From a checkpoint of a small mixture-of-experts model trained on Wikipedia.
Size: 9 layers, width 384, vocabulary 32000, 69.3M parameters.
Experts: 6 picks a token, a shared expert of 128 neurons.
Training: a variant of SOAP for the experts, 283M tokens, 8646 steps.
Below are experts of layer 3 (counted from 0) of a mixture-of-experts language model. Rows are named router (the router's row for the expert), down (a neuron's output weights, with its number) and show model dimensions 192-287. Each number is 500 + 50 x the weight over its row's rms, rounded and kept within 0 to 999. Numbers have three digits each.
Before each expert's rows: a language model's description of what the expert responds to. This comes from a sample of Wikipedia text that the model never trained on.

# expert 31
Compound name parts
router:515477512494575449508520528476481536526466569559476654457559521528582454493532467461444485527490543547471540455387552394460504510472546446497460525534444449582493599449496569477554491591597507431522556471469439506377570541368558462522540546419504494516434572464618458488478401508466452472
down0:509459485444504538542441537452486532456532506444516408544526435395486487524485547532485381458563531404421463482484394489518601512519487511534571491457517603466561539452501462455534424484525496450486451445569417412468509589630545481497569476567520574502504586550478491484469420562444484549
down1:487416472567601540496444545482555542493467497461520545440552518427499582477458483509603513534543648482535499538487559504426536504458529487528504511552471516552479402359487518507520428433458534466541522440517473480533569519470433523568453633512496601564539550573551471509560436479443470420
down2:477465530516523483508395503554455551564450492512389500449483470471513558526526454528490473504499587512543508515488396412533537530508511568508546499449478545505515496578525489450537470506456473467547438485520450461453437565460503509456526547575381452491468488426516467560566532540502434511
down3:575485500481503553532510475490578502472634546443584545439489559465449451489492443364488465471461438574450478478506537486458526432444453491680540514538500381563511526535508528509504529450552480512556528410470523552516475506409619527442542477451438512525437439449456501429476481452469528518
down4:492532597487523573440508463520502467543347527531503523463490430475524570543430487511406479499573504571498529537556502506493496435493441512497466495557504459506527507493468490480478519488439513563555486578591513454525517484536448473473560511519472405479586632560496503428517461491510472554
down5:553552615484552463583492499563502440434509400560466391565478512533534596581597575502532478512450500451558501546542507547413466507508601556533511432451519549501519416517473518505524488558437569562467483503501465548536507492479574540561525478534410450445460416538443531435480512425587447571
down6:523532494569493494516533475513540551551464496451640491549553464517498497525572474510563505543443565524532495601485479560524566566519522421508399476546389557509609500469533509491578481486504461455492489497496398548509471481474508475480546420539429496511499662507460461510489550511562554527
down7:517487498383453487515424453535496435475474502547499493545467445458513438474466504577461466563499505577526502528489434499438573504515478523492581566600486487490561590499488523443532551475464461456527575486574496506604593531487578559537521571556532450530522457560461495482521428497492482523
down8:477505468472499478511463491482527510489502533452530531459467515465596545505518551503465579464450378539550509471466426605508465444556481451518521489604498380501526594447476392517405481462453546495454449515523520487573532523494499470556568573519447447474441481380522519446560533514463528541
down9:507509502506520502658571475442506406477516530464435449418506506604419528541561479490571499507432505542461504520387473418495408478446574442458579459524493575431495429532604532537410530379517475442479466550443503422543516473508467551449509549575457522493516443542462520337476532518476472557
down10:490522468526476539601533501495561488520525602626455478453519450541485474449455413378423502502548547485495450491520469532501572532494490503544503451484497465481409477488460530480524608522531536517564471521487497522535504512557477509438444492503591644482470484503492455427542564630460481621
down11:514563484529552435442455560471541441436521519453454547498471460430495544433486529471508512434465541456584518502522507511568542469458527530552492491457523476513554529523456499533533489494470516556410539491526550479501466464502502563635474547544559517537470556571527481464523525594459553531
down12:520484520553458519466518480456539507595494516527553514474506460519521523531546519472545472567518472424527452521481453540490518490498523523524530507537588435486436614442587521488605558507500488446489493534551464433470578569611390451419452578451507508561539468496566498464485463568554534453
down13:531512488487505496439452495560460507450400481522528413523445547488541574496495489534490461501564593464503482538525483479483526562513529587458521533518529591433490454516449459451539435481432484547483390519478536489518519470595545573535517454599410506502476486595479509513507561449531527447
down14:541527435517426594444512481545414505501481423516510494472427532472507520504463483516543554492586570577455473486532478483446552436414454529449502626481491548548582523485447462506457521491544470553499436515527532458576432462480541421557418465580478481575491536506509578514506500480510510461
down15:492526523498459523510477484602507437463563504491481449588439540510574593531515467517524609497477524516542460488441528467504498498513532550473576489455534565439496389583517465617494493438421527525479484479484489474577470462535495598461564520434554460506520399580522529417454483469556494475
down16:540488524454540481532527477430449525563541559491510479367534567543501512560494557424484580556533450503496609522515535474404436515410433499441549445482481532484514497480366517524461513497477474475542462515509535498473440489379496482425447475456513481499459471480454427500444492503486495459
down17:454517446493504511426401455487534531480492515540435496553454557447591543528495455555454410501465517525447413489506523472367553442480533515492562486492567542520549527506509532552459431424540505574570493465566455470469467554477503543513639490504488497435494556502467513574415509538517445630
down18:474517483552591409508335571534528469515454594473435551559496503465501444561520523520503558479514469482500446409456525494502484453582537552519606418447507558553477468533486480428466449498593544337452489522491505536477518508429384574535528491479526503452546482473519474517592485645513488471
down19:542509509462463526523507454517419455447562520468490559520556613490511542394450460568479408554435555543543509496548492537486436413530460464494532538458499479511498541471549590473378438500452474542459496477460412455560591444544431459467564530496397489507521556465494448419496513460550497562
down20:515536482564462457572465547539438535544471506425522574514545578503511502571473559467611490473459544489481532512490502487504578496506506546577409449491381615518558453542515569458500460534549503565556466508548501494399450541464444460506525566487401536488460549452508409523499538500518528517
down21:474578395534381570520451492591451478529445529507505513558483345543464507440574604531411521430517548581477499545561464441462498498515503484497534556418449462452461515449443412491516428535541442520522528510491530474522427471491450574454560478551471501418503469473496486522471589444475559506

# expert 8
Mid-word pieces, adverbs
router:560469555586580427463539434486442504522419477512454577518508473510497416543568563534424532501469499481416515421539487458512473481618565529540502446574480446505466491526448446468505466606544571565460508553389448509595533424429507468506442380506378522581439468610542425461424557434532433538
down0:484536447461509587544478461532595434466461554495518512518585560498475535622416495533559496392447457407481394434487546524531426465428463449502503470395603599481475519501597489550546540510535486499482525532407521547477517546541560480422547458559513506527433481641471463438479498505511551525
down1:500467401515483501505543532423449514488603524437576487428474525585540605585534498640502505490477482460464494526568500490477451487499449423508513564559473568528432358432495533493476494587507551473564480471561499431498494504566563558493568424449594517569539479560502472509573536534549430513
down2:553498506551556450598393497610465470521492414454506530489511433464554573498475558513487449391519544543552558489525509452488489529551505520498467436441382588544538489599532444451542493404461486500474504460500511480467528453499587557489495420561506508505460553586523528562518534544450588544
down3:602490497518444560523534479513489431520685483420639537488502491466532481494527471520464530584491440609563538524530525521479539503460480503481532504533498406587487553517463518501425552521528527502443550532492447545493432391432514450411500399420522407564471401523500534516487496541437515511
down4:518464578491611473482522516455529561509495564517535526495512446470450523472496500506549471473508571523496495509411442459451461481503468493543585497485469496473456581535475452434452562559594479454475514466524492480530507450420470455504557517446442557434554534517392519426450513547578517548
down5:525508547543600512500500442542477527433530536532466470565512504412484502504450519426434539464431478481526448532443521504505537459472556460370550531534564551469539514462450521555470539568538464565467493475472483658454480526473538473549539451476453544535538478545534497531479526496488490477
down6:554478506534475450513497496428468514470482431444518455596505470503520491509422577557523494571557536477490427566413563625483505540434508461562450453495480431434517497545543505601579456512550484525511528513444432547497488516472436542433505418500547513491466549551548503464458499515513520547
down7:490549498538540468594614507519395537387579519434480527508529496485536464521478509541458554475474536574556569412464471495483499413525502523450503514482544472521451512489488604511538478500573421410544478511412548534587528474495523429460441609408437516545514476412527525491548534440431473530
down8:518506500439477484431473499527479500500505471550479537542442425445555490567417462526540547481447474516531437488525540530503500490591591528537596518559479558559539536457454401505519542437576600552560531516523486538437439622534459408534536519461545519515553536429556467541514505456451643534
down9:560507529570493462563577470515438385550580535523523535500460485557442465446492490452547531504425487431477494409451564557521467442475414561421492474543584415558486412464523484563530596458456530493470435524560480490446507518541459455472504552422485409487496478426435505471511435454551448445
down10:499455502577512526519498549484528400536489578551480516475470456512580537562470554427505445552431654524539452460485468466440479385570475486454436511574526628455445460538564527531491550599490494507542432443498541467458463560443487541496528629573549499516495484429425461441575519603398514531
down11:475475479434502497543454554500513525522509384450479559534527483518435359605528485542552520492501542467492524510452446453584501501485508530532479465421529627439528525443411533466512442472610453515494548516516532527468522529460472534533475520532578488481518567620486488521441508457547546467
down12:449385501508546515467445450395536539499532504560523478450494468496552512571453414470446456495513417547528519498507528541529490492498493505504575509511498433492528599458595549469527532585472516501554498538636494492450537467493560475495454633500509553548494530496438574521497489481468539484
down13:545501494594574438527406532537496500514426434547437489488592654506456525440577567474465532451467532442517511557472514495517537515551518483468449533502491616450591556511426526455547550491415570420459434535489415465456450506501561507557576411604510509535621528471600451526469547601627514494
down14:511541518534418482463541510448465436541527413533597571559529435531466428505438453447478489492524527484515456559564418543621506491428478489447486499533443553475485483520464451544518486509491567428531498457439495556478522493585463430477467502561544477449459521571522537434454524455503477455
down15:459508555468489490559462547569584500464496526474584576553372479490475570582546479513448513521528481573501470490473505579542555535494508506533386537560526510499518495518527506488482458470543444465537435462485540459457503429504489561584484537460488492411425501389543455493523546477526460512
down16:487527558450469538552583500534507532574479434569519426476433438552592478489495409516559603425540549401455434422469508491550568425452529471517484551487442520537519500509491487472560475458538469501442552480417471459546393536433491434468505386471520512608404526467523449510426500503568458464
down17:471427493541431471440401525526438432408502541539443576512429457524525456581448441478483451449581437502602505440565576515430515482541530594466500417442499466560451536512488463487425475420534603577582465549583448579519573516461485506566502459569518541379597466493494490541499501507511481539
down18:560413403533498444485521556533553501547401500520526462520542301493534492497381468478425499522497483460478519456444536560454431574562479479532532515502596513495544442496451564454507503447518499540413437501354518589497465544430452561516557552548489551594489435473513494520567472518524480499
down19:584552575445474518394582600376492528481555404347486489488552548544506491518496435520468474462477429513521493446581575569436544544542438490478520511376502446565424499537505587507477516573437479495545585593542448480424452455479529530528539544460438506607476455453478536517494485492568582589
down20:432469472424559470465553459544459480481431602445546503435507491630474489510495582538558477443548554557529586462427584482473572497495446470404481513597524485448505474587556550472523455441472551528470513494435439540557452471488440428566521481446573543470505630549523457608509460415495575481
down21:520505388511378479534548529410568510517419490552585462464566474560408519514573526462491476447500490542513532533531584509420446519471422525515504486525520548446570487418492401550506601491531503508440521425573471526457521510481521472500574536464511503496475616523514527412567545468507491529

# expert 23
Name-internal letters
router:459499576467394621467492565487586516488588523472523420527441518592423561488502467455537472493524513365416514461447517481392539427555507553453573485505511536422607411465465577479534436472572457548534568519546445516515490444449463483518496563446426527446542526447527537590572494548603496498
down0:459488531487513595593515505476553500469580456437525521458441575486457458536477479461423471481547661446496495534493551478556586492443467453559471507500454513535469478431514453477513520538526530534484507471480496517463484511532531626470475465533463512417447528483423552521368547430544566477
down1:507486485437514498453458467567538497551501506452498541511503430508571408521497521619417476461458457484500525600527493491544494491519442406576501601573487498483557436465597478495379492485499399471508516405417487438494501553521460501524466549527543526411546514519470478554543501508454494515
down2:469452555468482510448414518488443534518488510618445507517548480488476500552478504498559476529449547477536519488575533530468530387476525501470538493409418517413628400529502553471541463531557421529514431507649501521477507494500493552577448577474449443458500564450463486527579463473554521539
down3:593504584532561537602584503483497500532493495460561500451413556523528556529534422452554548521544466515494452572509515522483479462415515525506474480487456595493522503533324541518497481517572526429520675423533528475489521529506517506404512519494483518456478456453544427553536443382418556526
down4:576553615622517524486579510583539521534504483507474485490444469581442504557415580511485465468569458538451507545474523458514525519393480549552506581487584517545517543566497443518452487513415474553576523438553529455512525412475464495543456476475486510473491388562584542438390451488541482609
down5:525529575450500522470534471473463536515539454514524510507461477519503529562467548516576490564509476499435397536464489522515591587455528512466516376483479538498560559479478504461435543503529492518494534483500437579547515482467525413581515586397478533510510475547580626563414517485509490516
down6:534494511415526566481567506508426485531488479541520423516499547456553512457542523512462434467525562611544446471507424526542542463466523553533586474527449494504485530558457486533583478614458460519434436487514484514503486544541541496484453448554540432590495586502412501566489442507495483507
down7:529524488492548520464566533487480520446565447437473578494511484539475412499488496558502471447530451660488474403550544482460549446483508486459492439489509487500492503494478593436484524547496407519553497447557535595530493469539564500486468487470510521420562539590518421552426383507481499474
down8:493455488461576490485506486440463480518539442550457457502539476443511426481451613526428535481554443491454458478549442563458538487509539559470452450580518453518495517514459517499442568478514503497558532444454532453464448547509583476563494518492453578457496541440510561547467465525383512440
down9:547500500514551638498469487435548447542543451572566512519464423431446553463525436490581430510584488517537451467514537508548496547407534516487559471462562570545506552577468444573402487427513549517456417377467485490504579452424406478455551522478411576575542453558502583474445399468531509592
down10:421423427533476421513468464620492532495554523468412490454457452613478539443508517453362511496482522350484516539463525562438479541524495498534505548501391612523510497495552479509468468471508487440505509483433488500570496471481487551476524575507518537472475489491578550530560519540465453456
down11:496440597475509408430450570556513430470383449424409486515467467517517461537446435492483439397531499417465486489432480518502553507493499560553485547468454554494527488443384454519444502533458514565449483542479547495400515519478552500566515467579450478439444509588470471560464496596577543461
down12:535627444467456419439429520427615533566481493550523471422462492551471428491460530404618514491452503503418448465493498418511461523530564451482508469541533482496500487418424510424596506515487482505522546510499507559371511541496453471507528492418571483592481549443513490561508451499510513452
down13:574504517550525501411451498505473428435548607528446436471478496532437524448615546494401459600524517554502491506377462482497590534595485543432468424484546487571490537442477521582517510507454509493496396522462586581504473523474443568518487433503529526502570520553429516459523531490573579506
down14:545603442580478546515454504556413536479494453420545558422544560533564450547535464515488548550477556533483533502474454497470433472527478507439477488467551502552540522529482497560498587483428490577498460425488522453407468499510437478553506550485456466540469539541461551439428497506553517462
down15:565521574528513503488428512526473458537461531480439481528400594423527546559473521460499565514604452588455502448454476554526558514549529594497511518550540479520594456523549453554573538482501531525475487507539546436470493473554422576424469487476519502451633335515539516458441448578444502508
down16:568457469462484535474576433465442546537437443550537579494489485447459425497492516474343486543499501525560596483513507472523440516508420484459511581541426480567527522533433552465543439569504556528506492511552552516566483533469512548439557505489523546480548520426491461531474538500501566532
down17:524484566431485454464459491554542610471483425553514583676555497512506433499486460506565568512423488508465484475529574506455492528573422550563541437418467503465513501508545476560425566479556432504545595480479468518511483510480457460500540521556613467493595508544547562474384549467532462504
down18:567521476551519519484481523579438541491454457457443604487498489484506491513391558581586539471342471518520586510552383595563482474500519517453556546447499548562486523463432540469537546547531549439479470510426444500526505517467563506561497498462505537539530451452440510514532498498560418484
down19:654457539565486456509531498551460445497525509404538505551520571428493547502490456596457453404545509477545511539424526494521631513516384501437529493473549407491439461454455482487471465494489501537562470440550575446514463540488504473519554438532540439562444481621503520427495521525471522460
down20:435473504540423566443546456467500430505479475619611502424570513526494479554518571383369484472499458499520571572476524545529590530482485556512482460556437497517559519493486470381576465495485490520536530454583491467395466465468510403467465534423512539568579561528659529578547469550542479501
down21:472551528464424474467465540475515540529542485509471381522466518585433560556549454471388437558495528575484471522504496514455460577524550419486549394511411432469507429443472475538455425573518501494460566526412478442446490495519465582537530403564512495559442437532520558446463558467564449476

# expert 21
Mid-name word pieces
router:517579529433554426483472530531554498498428449535469601483469505496467426525573418574509557483480460566469605431618402524517492535602491549517559386513477475591505496575439515526513507587585574574459516505531465535479487461430478488529483467529503476530486487511447475435543485423458416463
down0:494489464481518400520425466481621488495445466433547436557495489472431459448393546476490461518538535459505455477421506561527591511449447371493535493450565613545543462433481505483526523421489480524565507501510453477481588587508464545534479519568442456532553588551441542481541593505550529402
down1:403534489483535421520437464432481490526546497492557471422472469434593600479550506434466495551505563474513467541528560428462494523507455373543495585524485435491548471436501497497439515530406586572518427469422478460503488533545580538496453618517503452489476538603479505485475520536466403573
down2:500493454537497472462560511507458502500537504497554492545480419512539573498509571498453545505390582499481511476572445496455540544609614481549516463549500609523533403474536473477559505451540496502511435537417505490495522626513503487447621447574397473555607516565466368508604449498510510463
down3:602540506513491561511567547539412532473555491465615529490432473474501524502475422456472525460530467608492525564547504426500507499494528487559505488593561432572579604560513510503505538435558455457470486528416489585541477465448564442492514539529508419555532424527512506486563418492564625510
down4:467496501515565484451545479537496569421396520530443496501490504446515574467466559557385448553582538541528570477481523478547522490502553571489418533432537484453465560526444466503397605559516503553570498473483475523498514446518457520509566535490542454444531543471563549459460574571541493445
down5:478525519500431572489444496433459533484469470529484552597552501516402422503493473517528521423481414465506393469399433485605506473502440475454562453472555500460462494451503422440547547473513443555508502573429484502508521543493358490601559412460455502527470471597501547491456572486446585470
down6:484446525496494516464494401520514471423426451518485472527502486524502497553478451451453437523466523517552431456470491611437518569492573490479510468502520531483460535512483544510578557660387468477494603578507524448528561567464507472465433532494532527471425641429484527577501439511521546526
down7:520403525440463501527557465520483532434548499512535544558559475518560348473439513636464442590470502521565537456511409550482538511517520516580517501611566429456441576579444499451463532460480520463556518590539548610531486452509571499492470583467484518429525531444535431468550383356429500428
down8:470596484514593510493567499466555520499497431448408505458574484518519551574551520500483499501452427467593518502552480447394468462545507504459445418534466480516589521556623479536475528533465569467467544421508459514492538496534497466532483516542514551557537493485474523460522465488522501541
down9:469517450537458485454531415413657451592588474456532485444464491657358434430498491446514523515499470472570511515526480479476511521446544479492453399550489493550491440512504480536429458420483605471506514478447456465417435456433442482426511483629503583468505422482522496440470537533569469514
down10:512574481530483479520376463403496372415508370473487422515477532437541576471470529541455425490530639527456516541455556487431461436530384542482547496486494606510427449548444567449502624588513516513514511510460452462445545465455490509494383532531511459435424511469486509457554477562521532487
down11:450464638451550506397517526570452395473458484456403525460449490517495479477421543554498426535574474465465541486400404522507551463477475514523548524495606471471527530536481543537465466539465471537657457475505543479488530451536451467496533518615494614573505498522516516487611455533485462514
down12:399517496535525559521440474451490599496490530547545526438456512431494497514504561366549465457440527442509446545458483509469445535596554508628479466478494474533497520500489503490554606565582510477476484535567521484390567527587448470485520604509516651456432393529493508582561480481556576469
down13:564466484479505517507363486524517450478532557521489360462604543547443507576523573526493464477502601422471466477576522516398565543563442489400483445478535483518525474553500494480545465499505578485510556463511546547536398465462544488575495500482488574427555488512491492478516492495541591444
down14:549543498521479461437456532464475467464471500491511488494499561561463559426532522412563527525580603441545563465535479520385498577448577441481519440501454435494456456517504479467513501526508488565434525454537537505520407433449445471526478408436552476486441533532457489452471385461654554436
down15:530483489447557520541469505529545451461512483437607449545349496477548631500460533473482398549517526480471502492492492519451510557567522495402480531539484486467436585505425488559531473509492387461520533432468590389566544464590580475494445540475482535437443513570484497485466530548536455506
down16:533515572487601448373585503518465491509483423537527533470564518513517582497527432537471495514506466572446473479442480502482509443480453454519527528552417473568496524531470475514515502419539538450466392500560470495542553506484567471447537487515482525461492428405413455496449468528505521403
down17:508515598479461584436431557467526514427491534496435529581526424508557455458537514476455378479449459475539473495506554543459500499454543527541478432498530585529522505624524504516475530409475580526625477542459550487482548497465476420524541477463517478403553544514535451413503454449608470492
down18:566513506528593423558445513505537427510431507576389483487624422489417546504540459510478536472503461497471509493436463539575532510557550457494530511564455486515489366486534514450540508524446537502486471553476470567505456579527461592544425546524474442546496533463569456467572464525479465553
down19:514508566467443440574502482467464399543591468577569503473482565573468517538506574563492512449417473508542519496511580537457485501555404472448513501501378477490435478585514503520477513498453489456595534457509560485444453377548434484534598510519483531539377541453497495475526606451585444496
down20:466527417481498455476551541442472487497435545570592433499584654489541576563525575415598478468478514563478542496458511434514522535501484518462424563603461463458495491540517462469460515494583502518369560602442507440404505460509511532502559512592458435499521443635536423512557522551548372503
down21:570530552477416445450506499445514507519490457450528463507414548585527565506609483514468484481511623604506458605536462598474436542498477537496490477608495546492495485622512465470478440457430516476489522466493500476422521513424451434461573515559502466550488459417547551421484499482516426555

# expert 62
Countries and places
router:522483485495501495555419563545497565465438469392452431454572503479517549431472553539500523471487568519498447519458498477500502546426618468465429416523429527518475433526561524492523468414489491562612481549484536434623493538533493510526504440543428540552462563539434480569447501471529436528
down0:453552509558495506455484614520605529498506548446443457564444453466511500478401561490515414464644614511400314471485480542531562446515466470437448461446494600413458462471490443477553468487482546518577541510437414485405530506547469620454597511532552585453467487516476507554524530436603442435
down1:486634423543449652497418437422528523520509445519440473504482433465532584557566398545485543593509521451543437528496507411484523513483599441549520585538551426495545495504549457533389494543408446490482467537453582438523498470433403500500531521517443576570499510494509422485524513480461461527
down2:460497488514495490460404495517431472473546495464412590464432581465642479465486631522452453516545519541556533570508475443492549606576460381520488354486460464474521476549470506394486535487430457487555564419536418454495450518537532507468540525496445534478629557517518455439559559406568488539
down3:498446612526534587519672438558487510510504474517538502457461538534486443588566469526476536521462447427483496423454439556464547480466451476523493513469502412569520585524509529567534607473514515543510516525528530471537433463427506547420483572483566432505509428480520489447586425496474509547
down4:499545517521518482411480444556476436526376493539532571503495441510456544501524534465477546532588440531553474469438475550503482513488494532488552447438492504542541484490418475435460583546421539530461425403427454492511536488482516492337448510566547578465514540543491508523467481587538599548
down5:498561465520447442505514458489571568425567466547476494551495495459407474528547608473561488541396524542536440519505507526513572551575572549529553455533537582426542444492463502530487488451547528540490524488449576642532511494489543577581550494562505472547458457577519457480483458535569334472
down6:544528392453501544526510476532566476503453469534547441366450541514515578604419566482459495502447520544520448516496446490558472492559533524538535485582441581472502480492524501518608412476465486554455452466469483456480427475531485406470447446530554570555444567545514520574410495514403566465
down7:567553602552529443474569480498453580570490437456552477457568542551538359488596511475442476523409456606588693441511516504470453472486541538511521524558530545470617502542491496456564531536471581534545485471557485502540450485522499459426440462501461501450538453482510483488470474460528514567
down8:483495501501533553458539491420579494437570504520573512575459458512592504461455520487564511558459476542525586509462558541522493443623503614453515451492569533581514492469476423475502502521561526509436453512407529505567499540507567483508516620489505489575473415470493498444520509509413490611
down9:482558486513604579571446566454542487546505511497433474492452469551467580489449540525623512594457504451530564519413586512470559493440496509544508489509460604426389572433553465475499487480528506535513568513464442362492536450507453533481495411524478518551513491441444513470533503493539452565
down10:545523382483450497516507478568506452438611553464552560517487475474552446540497437481535501574550521540467470493485463488507490631569552543482502520491434548501545524464550471582563519527494396451545511495510472418485551528545542449519483476541544457473474583503555493511498533515523416564
down11:489502471507437463437460507637501516494486538481442508436557542490447503461496470520559526520498522432471486460477483440577516488469543542466540568494494465460562521458407510571601450515548415481482517494409548419483499482476521569590418528411409506506461560538436521472519432545562480547
down12:460465483551474447440534432444551528481550509480640528460436568509574538525466505506570498491414492470450420566442523446477552568463528478504408600584492456565465553441524421457506509497533478427497572489510525524440573511535499509490481586397610586607494509462395489494490511478459473465
down13:567504480553595483461479542587455437492425555472514509569553549555544552541532562534466440522565518464463446561513481494533458517474443512538434542383569462460491569484500497462397473534420582441492397503575486473529443502563452512651465534566477532539600508462489533502457507476540573497
down14:489502523522516508469495402526443503358526501441448469451462470500479527494517513562505440473523544489557439444506513474560519487450553451507451543573474443530584463507447432436529543509521472558556499421442489493456522503513481542496549530626670469466516521411562552474478494501591507488
down15:520527519531519499506477483486534444554456518528549492511427512533401508508477491459547609427468459490534476413541566609523426506458435551546454494566482531520540457490431513525417510491543560511465410457470495616448388484423510567370442424544500474432451435419452472472472487528438485447
down16:483472546381489451515518458455514567541484564569576477455579482521544404504540492483514572562444423490518552538424610516488448529470581457504503498547515511513514540485411540498477515505523592438563477491513569522488511464474428506382456423581413397538443456435419463462411413467504530489
down17:499532408465485424462397424550551588441534593432428505520489411493512508540463489527504487487589586504544575534531543433535466474502443466350504488431435519494606442382538450548546451431540481547612572538409543519446566520409479574528567532613483493466513587559507513571455513474520461628
down18:548485468429558522522504497493490523494445406505515615555531452476477428524537577379433487586548591456489449519499518520425528436552515449500519482448501583467503456509548455482571473479563459516507546457467503555487450549551424546609537486412558498404507516488541585484531468584540477450
down19:520476444511477485523481494458445422500546526486503424513432596533484565494516483503529464544489502550532524556464498398544539420516514573542512622534526474495426496493431493563461464520489463515530551470502548452587525484535508484509641446518523434453511516476568540456477605434507438521
down20:477550560528469588525555470476472454536474527508580482405564569470429514484450516461464501470548590537574561392505529523541463482520567427546499591500492529497511488502525590480496481394537550484489525523431547517531438545508542581463404481484374501558489643468457470556422450533506500483
down21:411478557448569434534452579520458470468428490463458542531463441504478510524507504434445435420427525499549498607499436473385488515457492554480530523491521523442500440524414432475485525521465465465479514539540596485459489470506521447600504462493529477532489368487452501450438463534550637490

# expert 52
Place-name parts
router:594469516466387542471423509513380541521533450467519470534586525540511539448343492564587501471495520456563386426530571503468443532539447567511416589490398499468570549476497603471431523433493554439561427538515449491526458542494424483488470496495498496543577624486494436622530437444475557453
down0:491558544546431425533456508516607497512620540452519476525403543485482519580407450452477514465567579613495423503476446539506587466512557454498393445434480547474514483462541497538534426453430573568575602534518463459391556455475525629531508431506482543530399485536525492487462507446460496422
down1:472493493430499619455492548546562459522543400416507466515576510509574482382586461464485535482453533513439605563495534472494503447497562437564469543575451390462467530357517540560543517520497496417507431570397576491492553627486510431482472626460447532521627605500562426479530520443436493499
down2:462528477536508515533492549462462505557530474599539585476517432408434608567505535544477493471514563586556496582504468458467493558614518561550508467441572464486508424488485496522462456532601392435581528446510454493496485463427490536453608517403475501502606498477489525546492612505640480542
down3:631507502554542591550536439462495548458597503556541498353522516506549449526545470460515541493477437454457543469499547451489433550518551535475485584488471490594432542556539477557446490511558442491524420509604550486532517505469550485391518544469473385509519437546491575422553441514452510451
down4:464571470474591503462501575565522569460504491530528439454469459463520526473484540522392437511546475613575579618509571577499477464497496497498465476539492576574556441489502533452487608499491536524533466574523473609539586443464392541484435449529502501493530550479564554549394519608517471610
down5:422511536456454526479517358554532558431523426505506491496487499483472399493499575443496532552519477440482480507371488512604522598523638464477539453515528487558498459422507426539517488481501564381460559530548524584413473553587456480543547456559407585436535475541488587451456458433531456471
down6:577445464484450525468609485515519463429463493469610546471426465470603524525564542500576475594476530552459452571452511543527502530540511520523525457553468462489493527557546512614590503549424395505516476449537476556513425528466500482523493486520523435496469511450536450468520508457486423563
down7:475506554512530577598441473523496477537534498596545533430503610536524412431540457453533556617498416583415593519522563549549457531540563516562475521496445450509483528480539564553513516487438476362520486518503524429527520472495523450451445513550515459515499496490472438555461507454503485509
down8:551460542472550536454477519495457386472558482503519520509464480391517443480457536534563485426537403506459517413467504520501446463529512559504523431532454421522494495471526545665466487545565598507511460460510585531513481465467472415516497544448546551549530475434524480530462513362462626505
down9:514543538558563579580469522432602555496568468582482502493421443522446492503528486450563475530442386542523501468392583519517407578445472471508517566531500542488528474428639513547477556457514507531493495474462450435476597392495460581500448446521419528479568492469499562494476537459444481529
down10:568556477470503471542468485563506445471559501453505503501339517467529575535513520433481442611504576484419469459501444498512468554556503516435513423504527535575462488549438386410532547548445552479563430451514505396466494507477511368561455541511506585501551535568482506563461577423439471523
down11:458559561395427528485458590587462536561545489407490447539458510466510406453479525476545504528507536530525445461494432541537578575414464531520485540475447439519452568521535517562515473488449599524488624560445497577439569525575539557548499518402453490489406537513494482506484523570510489507
down12:501505474531577496472413454364555588559591520507565551445478533536534508468467449520493513491529482458482419494477525408478445510454562591502498550499389443560495532541492551462562481506461471478440486573479551498420506560545496465533520526383576628501483520579475527589527456554528558562
down13:471480525512463571468477515507591512575555496483466504526535524446471494560573535489460455538586530481491434524475498552517509530456466528445494521470541597521546516483480542519442549542515470544520534476470491493482420500534475549535479485519461531492483436520429497554436417377593544535
down14:564445553572517506511504454558454481484430499601509614438494495502481525501480607507517572457570564495515484468488547527496414505521444453437582507466548534479446494517482472489483475482528532535414599523454613593593501563494519505548446445416528472582508548436526567489453562552622438500
down15:565577561488586521500517514580469469512488488546623512530414465461470612557479432523500538489659508486463484476465500667470505509470482487534506410572494442443480502598485536538552504503424489497502435489464509561504482524548548549473560516536463508441550475484607488406533496549543480455
down16:521466517478514559456548405539483541526437550480480520408523523486505445478612527402570458588454414500458535485504480511601421482472522463457420536489463431516544494514488538422450420527532516492479579455555494582430486498499585419480478469542532474605547464504485550483474455527539504524
down17:436532511488565545482418474498490638458578437530489538600499464567451533531509485409538470563530521440517479553489482471467457402525590499480530429542495586517478466489415410420481506497486520516532490502441582440534500458590553509559525560585463518511588520593480562502469523460470629556
down18:520566610558499475489482544427551488589486502387428466556519512604446495521475567419497508534542557445564540554530523520531475515564520440536560548554508542511602516570481525521425453397482571384497450588424446581517452500539473550527548499597433503438502517464567399451408489485474507522
down19:491447502550501489501503547555480511503542424520479547510556497487473478462445469553502449397403482439520475437503618568445548553537478438485455539454499463550509503492509485479503563537344478577536540497529570557498467456544416483562532615530461376518436568485504479411486578443476504527
down20:548472516483546628519507471442462467554522426494529442484566604486512503547583490430554565482430483546501490554507483493510528570465442383449488505488451548458521446582450541559508584557563502505470524467497520512566391503486513346531508540500519533593449493519511464474491562560500493593
down21:492527397436469491519469546435478466431524442426493500579466514538489490484538535462461462548443500504609445535541558464517531567500626479567524462580495557457496374525499433478487428515482503513427537518518472442499494476545523460595631496448491562525432451617472468462534539395502549536